config = dict(
    num_hidden_layers=13,
    hidden_size=224,
    d_expert=64,
    d_shared_expert=0,
    moe_layers=[1, 2, 3, 4, 5, 6, 7, 8, 9, 10, 11, 12],
    router_score='sigmoid',
    routed_scale=2.83,
    tie_word_embeddings='early',
    optimizer='muon_variant',
    learning_rate=0.00611,
    batch_tokens=[32768, 65536, 98304],
    train_tokens=370900000,
    max_steps=5942,
)
Below are experts of layer 8 (counted from 0) of a mixture-of-experts language model. Rows are named router (the router's row for the expert), up (a neuron's input weights, with its number) and show model dimensions 0-223. Each number is 500 + 40 x the weight over its row's rms, rounded and kept within 0 to 999. Numbers have three digits each.
Before each expert's rows: a language model's description of what the expert responds to. This comes from a sample of Wikipedia text that the model never trained on.

# expert 34
Description: Competition and award terms. Sports and contest nouns in results, tables and career text, such as Total, Championship, Cup, Final, Award, Tour Card, medal.
router:468501484507492469570532527502498491555481524438499479454495523577514538463482549456534433511559521523566575430458458513503477513504473488464501509528568469539535561468557510572487442504493514464522486462565478546458480560477484609509469473512449484508483527506470486489582486551603492508484504425573480479520519477567521481495539392485441517523569551518455457510403536527568566479511525440540498549529525448497460436453508513526464570477508507482509527467447504543474526507494484513465536517432563513485429544508415482526503514548463444434498460481545496533509539511534518448424518552542504581524488520497504480525522581464491535477457577487440515491483479407492447539495
up2:468518445528548413414508519515535457484488508483531478532557505496521526425479616464556448463483486496519539515515500525480519528494467473559484508448521432484435506490506536537493513513564579411526477507490515452442514461547414493454509465473462545491517478454497481465562527527567459498469481440515528446498506513526487512510543507506515473529569501557530504540495486495569535428496521402487496560491441486512510604464603501466513424469459469569502478523480485540457532488516588472523603453541568496482493504449492462478430457515502486548426480495511511532508504440527504531482569512546566548471485451475511504486525468444502479599433553524466518507475518555499449460573
up3:557563496478465436491489540467511563568496531482457513457469516446516565482540558450543478462443533512546451519527529505532450487514432480462423487571460540564494534546509494492437537493634553464576472559573468601482533500523582515518503514511436517523445486423542433505488530434513500472442465479457498496510503459546527440468498534506549481559535535514473529513475524481502506490487464545513464521446502514510444512519483513514492548491560494453482489483491450497469508479503536548471494512473528496491566525497481563552516475462399434552450526506533528481455422536513614481453512542553472505477434507470526471523521482423487543547570473443520449566554464441493539469503
up4:490490497412487419543565479552473542479488453390489525498545542518536522498460438538483485490522546501486514516506541506554560527413505489475414482488506529478512498545436505562462459426425561537534531500552499498485468503414485524491499552533489543513385500541501530462479468526518504446505437474458534522454610423523518537522434512507528525523509571538523464463486536535475501494510513485463494472453512487424482491494486428513428491543461511507501457496512489484473470521446495505490479479476448485521431385490474571450516513530450496479548403503530547492492479439463509497503467416459501552509556516460552514580500611494513458501517541513471488425470500555511498435448
up5:520477502486469450620471457487519493526442544481525475474467526500493501450561562544456496551553436514492478484504484489589574474477458476503574530492476484556457535496481566525472537539530516441527513424533537570556523431439503492490570451526521478570522477543473524538495583536579498470566540526507461485480564509486534466421449469499496552509490598482445474495445501491514492536471499525462486513527499523568480452488512491551543483566495453472463474487562516445484487478510471434439525430452498488525525551514461535603529486535540476512408511497537524578514546447476525544504438553520465495528541533479517461461557488457509476531524485425486433579513486493423496454445
up6:465430522507412515513554510516518506490497540530482507497571516513541491424559499504469461540607484516561413461525495402472555490441520464539461543576563410534492485499487509488524487493553589530470533517493474506511440521529486615509483575542450524525475511485493501492475468519553537493462446445535422462524487501465477422478574511545503503531484442500499555476466441504551448466535449424501456486445527453484505499389519461553427542529543480437551531440529511473542520479475506518521508477472447468491464531479543628517476504551446497504486460500451544467554496533482559472466477554482520523510478507519437528498551443454548476459534492556516512496503481473489539461496
up7:474552506532501484476577523461505482511519571532482430466526529489545526444460411538480553498469483498558551465527535490507487457502519445481517533529486457442471486516531425554511515436550457527501491426469501512537488513533562461498483454486481533474500485461470462584519537572546491528551489448456522515455526550547546491408520417535510475465468553457454522449552536519500497477509529528499493564499573518610448474482556415564489542342505406506527484508436482474570460457558481536532462499483495536565477552524477464495496568489499464486519534505489477546493493513518493426519504463491503528529549437455539483508442483471524568522458542532517471473528505444522476450413
up8:542441450451482407546502507458505533541550489450522549524540493505499512472560510568495501537515499581449505405494431523513472506439533462565435526453494499500504471405567415530446456512532476496432492509509434504516528446479444506428504461454477450456504503496586456475500470528503578432471509525515534443426523488492413440484477430454468445466505486427468463504470506478513498446506490491489558493508539497493418516478498551481424536512575504494478480534539453491453523534503453472513499538536471540585505561490411515489488533500496514546489479538506516489450572503423484532483500506510471520445458469521545586499548528497507486579475508586478547558509454482548504560539

# expert 17
Description: Place name starts. First word or first piece of place and proper names, often in tables or after in, such as New, Be(xar), Fort, Los.
router:469416495481511447498509573423528577554558499410608526478452513533571470477550467510466500488471476529596513484432433522481432538512520500447485469561593549451495476519513512517529441557442545482503453578455531526466556522479536495520484470566478462498470523486455553541549468503575488477529476461511497519561497463478509528502494445545479512567579425468531518533482501448539515480519474480554442502503516488456458496435496511554439507487471416504513499436440458474449481492474515520471497501457481481517511559505457577542501533514483502558530581528429461549452533517542514474495513503521434560511531558497478508462440489483563478519467541489453480479587499423456486528516
up1:425452487516509510455499461468500518439473490446603504525511440507503507458530633515526470528563521516568497517524437549439507565571483536484537492508478451406459495471472492523471494494525548531417454489478487514506473495467509420521555417530502491491537528560605524487467470496488463444467477447583535571458489495480483501519552507562478524595554597511522489519523502435532512509477498477454438467564540490472538506445439555547506501456466451450502514485472485474519429496573478551471518482495510478500525499458431526454511516472464446472474488454478446521466479583403504529514483492546489466498504529498474506599512468468386465485513502560516501506510490492482446505496
up2:482399525494529502540478552508540578507468528519599494516508539536553477530531578525444551528386528553585548495478496425540475476499543528518487589561526462435485498494494488504517413486531595447493460513488488467417551464573442532531527536466497479472500517475480461497573520519444467482436477478484551543507478494581554507442516462544465489517569468498493486459534464530481464492471486488471473501431474555526511438477581461533441504536547504480509472479478488508476496558504483545509521454539496478543497539546480493527490542497535495557468546500540485555489520514509533405477529575533514568416534472552467477527458531434572496485488507521429531463534455464519492465414
up3:500476456520508487498503479476492482552404540476525515511455441490523536519475542575364523463501479443540503490478458536548557516507495521388460527505474521509501461462520471552480524482415434490523499493515556489472535459536565535490462448471446549432444525602510552509492499477488494514567462535570495480458569461523523520544446575489566444435495549448464456522494475517527513480483484459515435533518458517524465500495539536453489497465448499487509488443499400422474530446507418503490506449468546491457490482556431521483485517534576430473477518523404578526480472540532474557530462508493481497553445499415484429552498463533517443543528523462452511494510455509530511524490
up4:509469501492524507538479493484485422550470377535542471603515497505456492443501475464500499521502433558426465540419513481575465497418525553521466543565462499438602434504488513517532566482552398486534501513484484485500510497498543478502545522524456531442560440449456488454495495515523534504518570488496505495478511498499468545458535485575482422450513529573521515508445489627468483471496420536479467518511579478485446546472466511563442505470455542458539561513424477490502499455491486530562498473549503578500540488544461463516563504524460509520466453526449511525524500485520437552516471491495455465528485499406469518473489521490497519462543504565473483487466575560537452512499
up5:526473506517496483540504560434500500484582576394484476548568553550596512511536466511518451456495549502556513485444524510490457498515576494453495487564601517463506587485518566567521497523544526413489493563516531453442574492507478542527466468477470471523507470464504476531574483477534519524442483472544533533522505441565482509549516508466540542520475548477446478508466508462539524487546498454495486505524457453507409460447580492512450555472506440540479423517508456457550522527500522467555541488472504506486476434415431539506489553474493434544470566532529442443481490510514541497506548472515470478558544516479536540520536509465554518456458472488461469458457526455418441559451
up6:459529526583483468466558462466536504516558519460512480461498551575490501504523499563513435506523463570506520515445497497468539414490450514513528470478479506417500469511606579476520473531503523464391545481475547534423431480538489493514481519513503543533537587513408460527472483482502509544508484464467425503524471524452467509477497499581510541519461535550464478520494520468569523444526437507640453420479532478489476608458492503490477486481474497470543492550539448502521532522463497536478490475528439495585510462507513470476574515655479441502549473479489522548533513515530492496500525537497478547541539497500508504437478494514506463447507543533478522458504539525512541585535
up7:547451538471533461476571449488480497562511492411532535455484510528593490547542502455464501480536406547501523475452459506526492557515473450379479459578543523451533465553511507546552422572517579513535504546474486517479499525540511528497531542515554447513490508524511526540500519542450548503457468496388462493541540475565500537475418555508461523505600473509574541463516488449479489458510505539544465476508521472517513503479481525489513490492476409573481470483498480454525523454532460447439419501488474461513542529484494544459507554527493520547511505517441503544488424536502491465509468517401484517539564531530517568526488592456547474492569538491501447525539518431495507460448

# expert 44
Description: Country codes in tables. Country codes and country names before athlete or player names in sports tables and lists, such as USA, ITA, GER, ESP, France.
router:466488480541522477537588500484515516518511476479546447457513543558507513491505492567460502466506540512559494489480477536562573616486455485438406464521498571561538515458525505505500478546461514406490527480510554459459604549512578561510502485488481484489547440502465540536570451524558442478516482482533568456554510503486481547394514492569471491509545462566505557511524545574540562515500532436535550491501484501452454459477526484537487463511485554501491554484493442557483539514459473536446501473545544499493512601488487566532476541504536459608485488492442450540497598501575477488502498477488494478547460560514467465507478470468534472550428529485467489461494456455498475488539
up1:498396447571536487514552525516469486500470508490489469481463517533445552450471448508539477481454510507528457509459444481488543433471472495489512534487494513414515522439472507479527452500454483467397487443576492508453512460475544531430512465499484482474509455457428501492575545518586493469501480471535537490526510535493481465478524508570485410521526497524555480458492519514547497470517538513442561506496503590478455481506580497491472449465474471492508448457498469496579474558432468529399559521477481487437516557405501516550509533497495379605524543559450496429517506516443546486461595459490492473486422513515459475543488483482472508569450453475510540514472454470512511494441
up2:535491487557512450507521502508540551450449458515532475500460430503547465512476472517456471453516550485488440521497519539536481498520545501515454450432502506485451554451469443460453580544464461590492533619553517439438457520554571540487529469427553479549497520544492547481526501513538565411458514447475462486499579554492485425503539508630523593392544494539554515498496481476540508478508519480478490540435453496552547450448475464504489508570517525556513520483489500489483553538512539493526502511426501519490465538520486454496509454545472481572476492538504496528554535474488595529488524516509535536488543507447539485593577434497465519516532529540526449483471517499470500469454
up3:495572550485529443416497516516459457487489485460539476463532459504477422543478478522519522522530514518533526457424538516507518564471472430503371449463459481558497499526572498475503464528493515415549540508514521429460580518503547495462522515562473563438502427563483498470544468496441510502549452496505515440540581516559491489463529488503473487511485516554489489452444521499476580509532496481547542552491559494420388525480578469509508490527442517475582568521463430522506557482506456487476469438509556524504530456508555440534429472454446472555474573483484506507458493469600438467551471538547547486493514517487518479497498465497521509493501531443481520457444575463513496474501
up4:454504455619506485574532505475532516502504478478513464441464596518517605514514589542436556547523539519495455491466446536566464619494574481516476459497461553610510516501556491510525547572490504489471484517513493498435519644489526477537527516561506511469531464466489501495488437522510484439475512504473527509490509553459507494440500558538552496441564550504488535472514506509545541452493540517480508490587498483500534476499469469543499535448439478535481458485461449560507490531537486539507433485512501516534407520476494520529487549497495470554553486427476565540560527451570528444547559512448461455511485523506480507443491521466527540549479499531468426457489523442488462511524
up5:571439458480518541494495579544461476535408457543475532463522464552511485452479516489472555451457489529505507500520576531540450555493547470414466496458511498523461526502511568467528435517543555480479573468419546519505544551535569483482517500493462520514514525510541538521556437468516518466473530466531537459465527534513502503562541520584448562514527485530559545494533493503492513564488449511578500502517485494515461500472506522493523460480533540560426507470452462497528473508466510534523409426538447489507425587457507452477518648474503483480530530464454500529464503523539503526579494515476499474514481402506440543534538515551556508548437541568526509501488422496433533470565
up6:459482557511541553554495503442451493450485500538502474536493461468461506528533484504465479495468580512473515494485516492511534547560537514508521554551442569464568481577529442485481465464452507495452527535519479458414527510487466415528499525457477500543524523504588448506545443504510422504490507505496513537487371497521559482502496484529527511443508556539540510471525421500483501506493542463580495525560497444443479484549525446561465494527515506460539595460482444443499506567409483613446528526529527505540406536481497499492436514550541489513560567479419502457490518520485489475462487498453425517512507517504532473541498470514607561568450481526485406533513444521508504519481
up7:567526501539528570431398532463435523507514438474476513531521462473486475458522451501572430532445513552497507501448495475537520522498476540468444521494428524452553500432400487474463470425429437492495505388477476515465530551476504523501517570542457384418545480535443497539565513514515526457557518532459466487568455468440529502459473510489467557531483494451503489504509524536484502481465559490516418458579454544540484480465490523547559479434518551499461539453501520495503490452515544549466491486473440461521452477531477514543483533460523441496549494559511509518512489472421484513538455476556492575482536486491456449409474538477497506571552526520545462550467520497505540487478

# expert 20
Description: Clause-linking prepositions. Prepositions such as in, at, during, near that start a time or place phrase after a comma or noun, plus table spaces and parentheses.
router:489440450516489502510492560489534533600506499440583452536510518487491508455487449520460525465449516513547525445493447489508528501499437600517463507524522569523481495534521440459552462451480523439445483538462536440553604554534536502533492518547524435521531566473470553557578484533496498501461464472465545509467511506484487569481515508521493494494565486509460532550491452522505556475454472507577525476582549485486525508470446498524492507503522490455537559481406471556469497518516492543445569523493456518440512514468474530556485489418479440492551463523389428544565555547465469517445472477572438535514414545509533521462490456452528573490483523490425430543525484498507500491483
up4:554496438443537529480479584549443438512447455460468551434486524506473529450456480566466527500520459530452560497556482512516542533588427548480436480478499504575498505499500502470483552512456476517514465444535537602482523452421477484505469457516500532485523563495536531589544553518459444465472467512498479506550548457587523523467549505488575539561482521576505568545541468539552572521431453416445569475495454519534503497490477523528503503499467524484569528513539545476464531498542476485558490482505464490502457490499470485549569474436488438492524551515461480556491512451472470479477442534567463474436445526513477473490477552466478435544564498543470525508535515499516507609523
up5:423450475553536490435534491504462581496532490489527442499488490553486535541509571467518492491475545477482525485521422530488576492479496493471488561526478528530482533497484555566469460438514534531532475507503487477471522534474566515430531470461428498479483530466457540536510512487524506550571504501569513495567482464507522439571488524545523532556457570493549509536565555458575524601499522489595521484511499501512576479490528523455450504499475541480574548516480519515601581513469484483533500539556409476484502469408523498535582512459466507440548533498560494528621453505446494460472457454514502542558492552500489469448473505425448412536545501509480457530485490489519443520498
up6:487439470498438534535463529463529575557469557506553464508442531471518520416425448527440504496468517483477518519548539551513494547513477550458479432512543516520430494557546458495500542512568473511523553479491535553512520559585532537530438519503464503417601508534424473534464478445505514465500518471495540586493537450500459467508513454537531480554535493436499483433453553538531521500495515605533504503583543533562490510574536476601489550545487510575557558474558451520438521533465502548432479508480500480549508499466493500481507477544556499547546547508469425488424522551513480537516564451446452468517545529471493542517510530471513558496502458478523511543478492489513538430520
up7:513509492488476488492488495483505429544487440480441413506485447530516496522487524497456532456482558546532511494529542476513523526498494541484462512460477491417475511564499537492537424492496456492510479515516499497498475482486455520488496559503494566423555514457517408559512497526517538497459507496498550498490565430475486528506538447467462482431477533472441524482490497562535597507503532440404450452459518498445540520480515445517515502496484565399586514448549467541530503576558519490588498497415493499499532457550422540503523456511449491559434511561475495532547497476495433464516501435471442580527454580585494541467549463479479566573415494527565471510436497535513438533513
up8:472485496511566509507477521526506510432521535509392504528515499544431503436541485517475506502543562502579541469545515465497491501437538589547550601493406486499517483485534528441493507431542504486442473514495543486443529543538461491441525431532482462503576495511471501561527501477570526446467517514474447459446501519529492573466505452527472575457509522536559496528473565472468452469459497469499539513556489579491525478501502544448557473531509512584458526529514430510474530546461531492413520562477578557509425530422536494499534486580443508389502527554503536519482524559462568479528501520502453461457493501457497416508501496483583500525493516500455517480484500500455564506453
up9:423488487495506511504491471517583501429473433506551432482476468543515555549433540536500471531501564521503541488533490489602445474476448536474473535535515504436536457448488464469502511523451440464449461431541492535506535504519626459519489458506480526443566465457449536524536440515534465521529482476422494570483414464509496542509575523519496519500487481542568537479468447502517522497524507507545498430551504545457490510528424487456490594496444539494541535438499499542490526470559508491456480536483485488508565577494505499495550524361405527444538518489542523529485547495497511544478413497524459532499448449493463469532530482508484469580495466476409463495453523530526522492512
up10:451571575560457478540468493490488468519554492489500545479473553520511550476547526416478517508466513505494528549504443436506560492545507490563460467540471450503441467495427458497483502506450521448526471574473528451554486549561581567471517450418498504454408456540516509499437533481541529583523519495460471566447499473505452527514508574537502518470529506538580458471545531474489563474532437540521489522519560444611414436546521532486524496558464459495563495548474482474464528479523504543507474511454495517509531477520538512454553515456496538459490477481534489509492513464518572549498423506470477519483532438502528591538430536500495544409509530525458520549492481462535397498529

# expert 22
Description: Section heading words. Words and word pieces beginning section headings or list labels after == or -, such as See also, History, Personal, Episode, Concert tours.
router:496493476534527452518558518494480526571537485491520495520542547510480510519496476487541439518537563547497574405489449601483473449524488524529477425541595468537494517462583477412513439520461537485473530453522482540459519472516522503491459466569472551505471492446444510573578476500573506454456506483518463483472547567540561506475480471523439532463466533457510484532552530435547530394541446524544484483501521456438496469441498497505438478498500489468533559432472482572476494491469545516381502448456562463465496490512485518554525547503474445506534536472510484510535547472552460534440471571556470502514408490469464456481505506457567509447507551513452454489507469477510430529464
up0:418500553523582485523535505508523521531559484509527444492523498512545508521502413573523475532550556506544499477471471541540485523512525444526422524582541487558505475418578485559470523545495490501496463471459535509474521490521460440494459556586438525474529544513509506533432468443547556428544417503519505483498510494527604535504519520501483522465456522524489480548549487479470551504525573446487470563506493504481533498488506478512476517549551500475468578468552412391555466554499487499546468477517546491520469552546472480529472474521527431527540469500549525446538436502488472510507496484535517500530441361484478480438430512533531526559559489509437485491429504494461443530431
up1:497444555575478483473505558394438560552561421373472544501439579481492489498507535522547527496544545508518521452523509541542520479521478501510565505488454470478468541576485485567516504521501531493514505451539507526515497433553518527454553449454497498526517471531505498521538495532474414483488571500472487537500488553519530531549491498510528447549394489464485494545478536501512514460463511514481517445603567488500493575497523530474489536481457520374560481522495523553514531464521487609452508564439521464441507481546485479525482537441527464460491502418473528558511484459541501552479437539450491522525422513485462489482569534510476515464438560516521534576515477486541486523539
up2:517424579489548469491511461476517566509480568520534479473549526543568523510514471549564449503476436519523509476494501490474504509477482545460515395508506472457502438490583504517508438523515535508502546491473507541420491467610512500605529506489573501516528543470448453459489413533503475432546468507490476522425496458560534471497462463508506530525519541518460415567471493437561426506516489504563480489562462505547439533591428498525524494502479469511474453507504433471497496577478527489494567589555506462555521542546548452485455560546500506491502433537548593546537520514551536560451514479501477558539522522462486492487514575502537520514459518493550463449529519498526457463502
up3:466529518502493526451497525526532482478487513594540475571470602502468431548517493590503524488537431470486492550475484494564501495564512531498545493487502451490473486433437485406507449511490452504475554540453516542483532456464467503510476513551471477526438524504458450461537432546500492424477527527516479418424474496521516532400504467515457529496428471502488463540501453424504561489528447525494480503488409442543511523588478586517532513520508489599577547457518565619562478462487493582428517483496452446506499518500468471523459458509462484526492556469521511485492511546564511468494544487518519485490452475543403509471494507458465524469547527552452538455502493459518472493542
up4:483516536438517520476524438552560505488561518443552470539491490486493513500473522505495491497547570492541501505471531495530530515513465532485479438524493488481542403479527518497508446543480421501539531482550482513445477501539499527592462567448483513552448480542518510529456493504493523498448595459419526529529518476460464564541457539512544535495495481590491489514534446497447455462474498567576471463545559517546562505533484488517504514532511514461525519458540510550520551480459517471509555474478551529505501526551412510495510498431452480389535563570481429482558527493532512578492566536506490450499573478574569483410548533557521508495568595531570478500539436538478505421507
up5:475498473504509504433514488470555485526458529476498493442504544451446520561393514502518459526486443442506571456484507525538508510442437562511544496513462490520558506452524548607423509601507490483565493545460464466561568652491489471507516481512587488477493435424473509568502503484483481530478499534469476455512521515460526543471501514538470473495489463491437490522530502410578528459499418496522513477533508463514540444545483549506499469518527471479561474508483448505429508503410454512478544447474507493515482501565545433553528524512541566532504529530466495517519413570527482559562539510464592449522519493490488498552509518406540487489479490531540509540532513462480451487497
up6:523479490522505515489463521499530535474483534480583571493510487519426510467521482581474479414473521513483480490508445564566521506472494443504495483475545498449481501528463467471527486468429520516479501491405539496505452474418486454505523495529423545453495478518524533522532457517513524518473493472516500545530464484552487474432440502540468473546507502473479429517482561497537536567501425526462520581542544532500452505506457523397503476517502492430496515514473486486448466464500548557484498486493436493590537539532492532480358564502511428505466394457479510480518501588517474465608452462541443465490424512454474430522486547464572470538537456524509467563443478577459498497552

# expert 53
Description: Math and romanized names. Pieces inside LaTeX formulas (backslashes, exponents like n), Chinese romanized syllables such as Zhang, iang, and cells in numeric tables.
router:473453418507519436594557538518540481534524469452531494475526530459487501526489485580467526484544490568547527535463487511523462539571501543492477453533480567537425521538503518574521459526406601465375473500468470469551570512486513525495479466489488470540478466412510482502473479574543517451496477500542516442541504467495532516470560447515494485450489447553485491506484521550428531520461533545514534564528482434524570473513447582508499505556465557473603498443505510527571566526559504572462539538540537569523518543503500509477468555472511409541464462511510424546491503526474511476535449484531499497527512542523533497453466459468547502518545513536451513492534495484578529468506
up1:504462454499466524583482576448492483602425467483487438505490488391491490524474502462433614540482477527535525500449500575498538563543505510509534503508482510508442598529550449606447427532445550461498510534511492487513569528491491439507477470460550450493510557459483571603511530552559421484509516472534457518539481497465591501474534495490481586495469479472450502469433521488485554485481487528560456502508493436462480468578499542457518528506519506492448465508519509483449507537541500564506510543524463526474445555519539530440494506544468533502449487464487479491474524603462507514520510595494529480461515520566496432467481471516532496502459535463484504483474454500420507484520
up2:526400532512584483491462450458530404559517485523527546409483477530443519534489471550515510456531523495455545543510506519515459480457521546474488532557479560544445482586467521471520497454487480469468519483548498496525585507447519469503541439508511510584507536538519539579412585468557491528570453495461464430502474534536552515372521537468452516487533484557547559456539435498564508460445496567530460558556492496533506472459480450544483567540468490494514498486511498536499552569460537496530487504533422507471524566469532498484496456501475547457491510460525482536486459509557467445552439459488481506510486469587521426504485444506542446447491498462505516498575534496464471495525
up3:486445444493491521470461504464434541517580499459482560521483526496578462526477441520514469501521455504510511523477497502455532532468538493445529511582525454516499503570506520527559444422495513486458514484529541440488522533472571563474456503465459476474531457490468534507501477533460487472419479516536566512446541438449501446527526494541468518461489414492477471564480454500469477532469501482521577434473438550552526501524410450544515524470518395478555495487476489515520529575576553480548458540518512573443483513476490524487488519473483479572518539525553507485496504423518456439478483476465432510511545443515571551422523464474459482397465553461433475473543598542469464569515
up4:515471442500513546556548495477504516499480495477532512416554510469468507501461497531534472482477495501504540565476448500480514522497467545575503505523438524592501521504457530504525510464423502527497505456539508414507553591526406505497445409480537548463448524451552522533493501493538491441471476441461532512505472489483493514478510481550474487468500486557533532586486580524545498495498493517497492479505522468499469505522490555499461564537501687446468559483519453472575573524546484485468492454582534535549520535567482439556503513542541471535534496551422493447492514441523509569476510480556479539528507615540502592433427481497527513515530559486519547499484509507532543500482
up5:425491506488533549517498551442481506492450582478466475533567500525518468471545495615503485587513497463481530526480467553461470535497551497487539400519448478418468533478545531478516547526520519532490515524493456625511500480488525448483498493525509472466457452471479438455463508567542506534549444414505474471545467442528466532483521522488502548465559527530476581472496553447454500556560507553489496529480474518523442486463472487529433518537412497470557462467549476538489508453524487544502514511534475455504517589472472483466472541507502455449483612505507464496497485481552506428513565504530449567510485513574459474492462549525560500486543522403477459493442498504600513535567
up6:482521497413489476551561494465456532559512538543509507555495510487513586452530470518516472479475508572487508424527487485416456558539517497475449530531471513486492488580501479448438491543482508522507489459527486513538449584461548472489453465438547549515498429465502525522535506447500422525461461498541481477431521535495507561456544585560473536509499461492405471544457446524478582489531496460498521549470462517533556487473484483520549476516509481483527553521541503499527580490489553525513500420596481536483508497476521530477539437483537469524461399508527487591456516479480519479449522465570572432530515497501557539534455519477486506423476452579435543525553447554456480414505
up7:496457440493461472496531443532579424493526540479530573506489543509490567549512559583473442475514511532464531603494516466493488501503497544465456560568531555483402505578507517546550446525451476480506491496496456608550491484581480464571542482503453444527457470535542461549553451473494488510565511515532602491508469449510525543486485433464510499539511510517515492500464420528516495562497515520453511571536527442535475483443530535502490522498465548359525425486472513502523416526540476524478506461498469452516510500606468518492516550450508469558468529531527499472409542529475500558484491525509459513492494528506472517496477537503474529497524483521488508555526519453601449482459

# expert 18
Description: Narrative verbs and particles. Verbs, pronoun objects and particles in narrative prose about people, such as way, try, knew, step down, moved, announced.
router:569456484471528425452508471378502506478508447416464456470633538599551511463532477512523491427511529514549560457479485545526520486537503518501479464548522507567537543556562484475517479466431498468470508489532508526501599560495500523557470479538490539538507495523447500559534507480488453502526533492501472491553501416534510520505546440537486526529515548520524549520495524519523498476489504470547493554496575442508525469412496519513492573522471502511468525469535447493532610527554451506465527473485486535485526505488470596484505492510456412495456533516518505518482466507477512440500477469582431492480509567538512444559457535415586493557462508419459472549569471519530509500511
up0:505550469493493506461507524526494568502490441502505469479505478556483491446510481521467455400542598513512420445524453524466540473501526475369497505545517469508604435447475539388532480485403536506460546521433558531552551588515486487460405532518539561464533459514464466604496548457527460522536516464537594498578485415494458485466547513489467557538495474518471574472474567528549478526491550466507481421474547501515541547445524526487579483515551500488469496550505493474494461529483447581460474457520495494507469482446449528505537502508458510531534544459522535496465500506558466467505517496562526524532507501529521506472452516482528506515522433472529480538506483490461478534521
up1:562518502445533475450499451505534471495446425448521527517473418503506493473465451417533539518490559474475468447501475527456562478582494566479467480544492452493491537493508511498526532533485444458502512444529557477510559549574485489605470536526408485491499480502451482460536510505477530478492479550452507492555537535538492523549482535485499533500485555544486526492544553567529419476550497547527502518492503523498436472400480484456481456502498523447434540557481533479467568513463495473500486528483530527559555489477497451449448466552482383535514482467513550570539505537434534555534503464545459505566593598446464467565531512436559537503504477466573501483527585542479515521483
up2:476542443424472509447495484515492441497511609466427540508550473510514527451445527469515531454499533512371436539465511481566483499561479534437464416536513496529457508472553489522457530401483563496540531448591563471469459501594484510501454520510477503570517471506529526550529493556547468497546470504471523483536600464496545469617537514522495490534475526512474514475541490469532518510490581479495550548490563469505498510465538577488494443529545505505546500430517489501488513547499474564517589513465474486521473451480537538436553523565495472497428437495457493478514511545438495493425463540501518463510474479448474498565478485520532515452550492522483502453545421516545461527527
up3:491471502538450489504529474486428497488524458540450458509473486571547464539455470456481458517439518552539503503462590408551563505522502479582456559540492464500460482589485463548481516440534449458464500496573519473473552501458426458510553524511439446504502474558507509559567476531498507543531497459560477482588608429553470445526536452529503475567483480545490467532535555439515506505556464465503519549532570486532471503540574529470497542503508381512490570511573504471484506486482497469471545489553560523454434543471543465532553487533462541489454484556475486527550491576441539455472499511550562530488487497476490512497507517476465474470537535474467548486471539437471517433483
up4:474462557475468433511532434512434504457485556495557477539496462532504490493484451524473475475455507510556434477483441438571516474484476449487508479512477462519518410535535542515510507428417410530500463479474543510513554474547450464479515527479481495464542487514475509530505537532502482513492566528518559486535501476516484493428501503526494538520430520424501481474532484484482530460539510483476518526535485514430518500485501436450462546529494474496545493457559413590549535549462464510496562529505524519486506488525420510538476495492518531486474484503503529504511361554436509485503542492544582495385452588499437550519492499561491529513457499408405567482380527521472453482428
up5:524488405466601523459533519470453486427505508476528551565483517539499532435472469524521552443483537487491526492452573526485444510447405527510542481432527471419511455533495509522536549514377493475541538487469469460516447480523505502548476437447476556559504423476499464515471500474537584479463459475496467536493500446434475475499498483478516487477446530543467533506484479593585489529535554444524533516562495460542528491461511531544525552500440494493520522582572505475518509504508485523543491494417509561559513522465454503451554521475558482586479596476525473537449465456521492476501499476434505533535412534556466573519492494464525522542481504516474453458485486497450563512553
up6:516532472512474543480453539466525485548513505502469491463462462502516481461518523544554552437493448531474498532554564517477550465488563526488498607497564487504456470499485572496534432485423539434420532556500535427458543578454533504494455511562591473527453460495431479568536512427468430528528379498504511484525476505477483407487486553488528526512511450572482550475506480491531551489556514507455537452478512498442576548505575538517524545512469501529396497488504588484500484577516483458466476495425539522454544534427483559471521544491525492532474534527523499452514517506475453532531531521470511492547442505536532440485450574494529498497423511474507522531430467471508525449517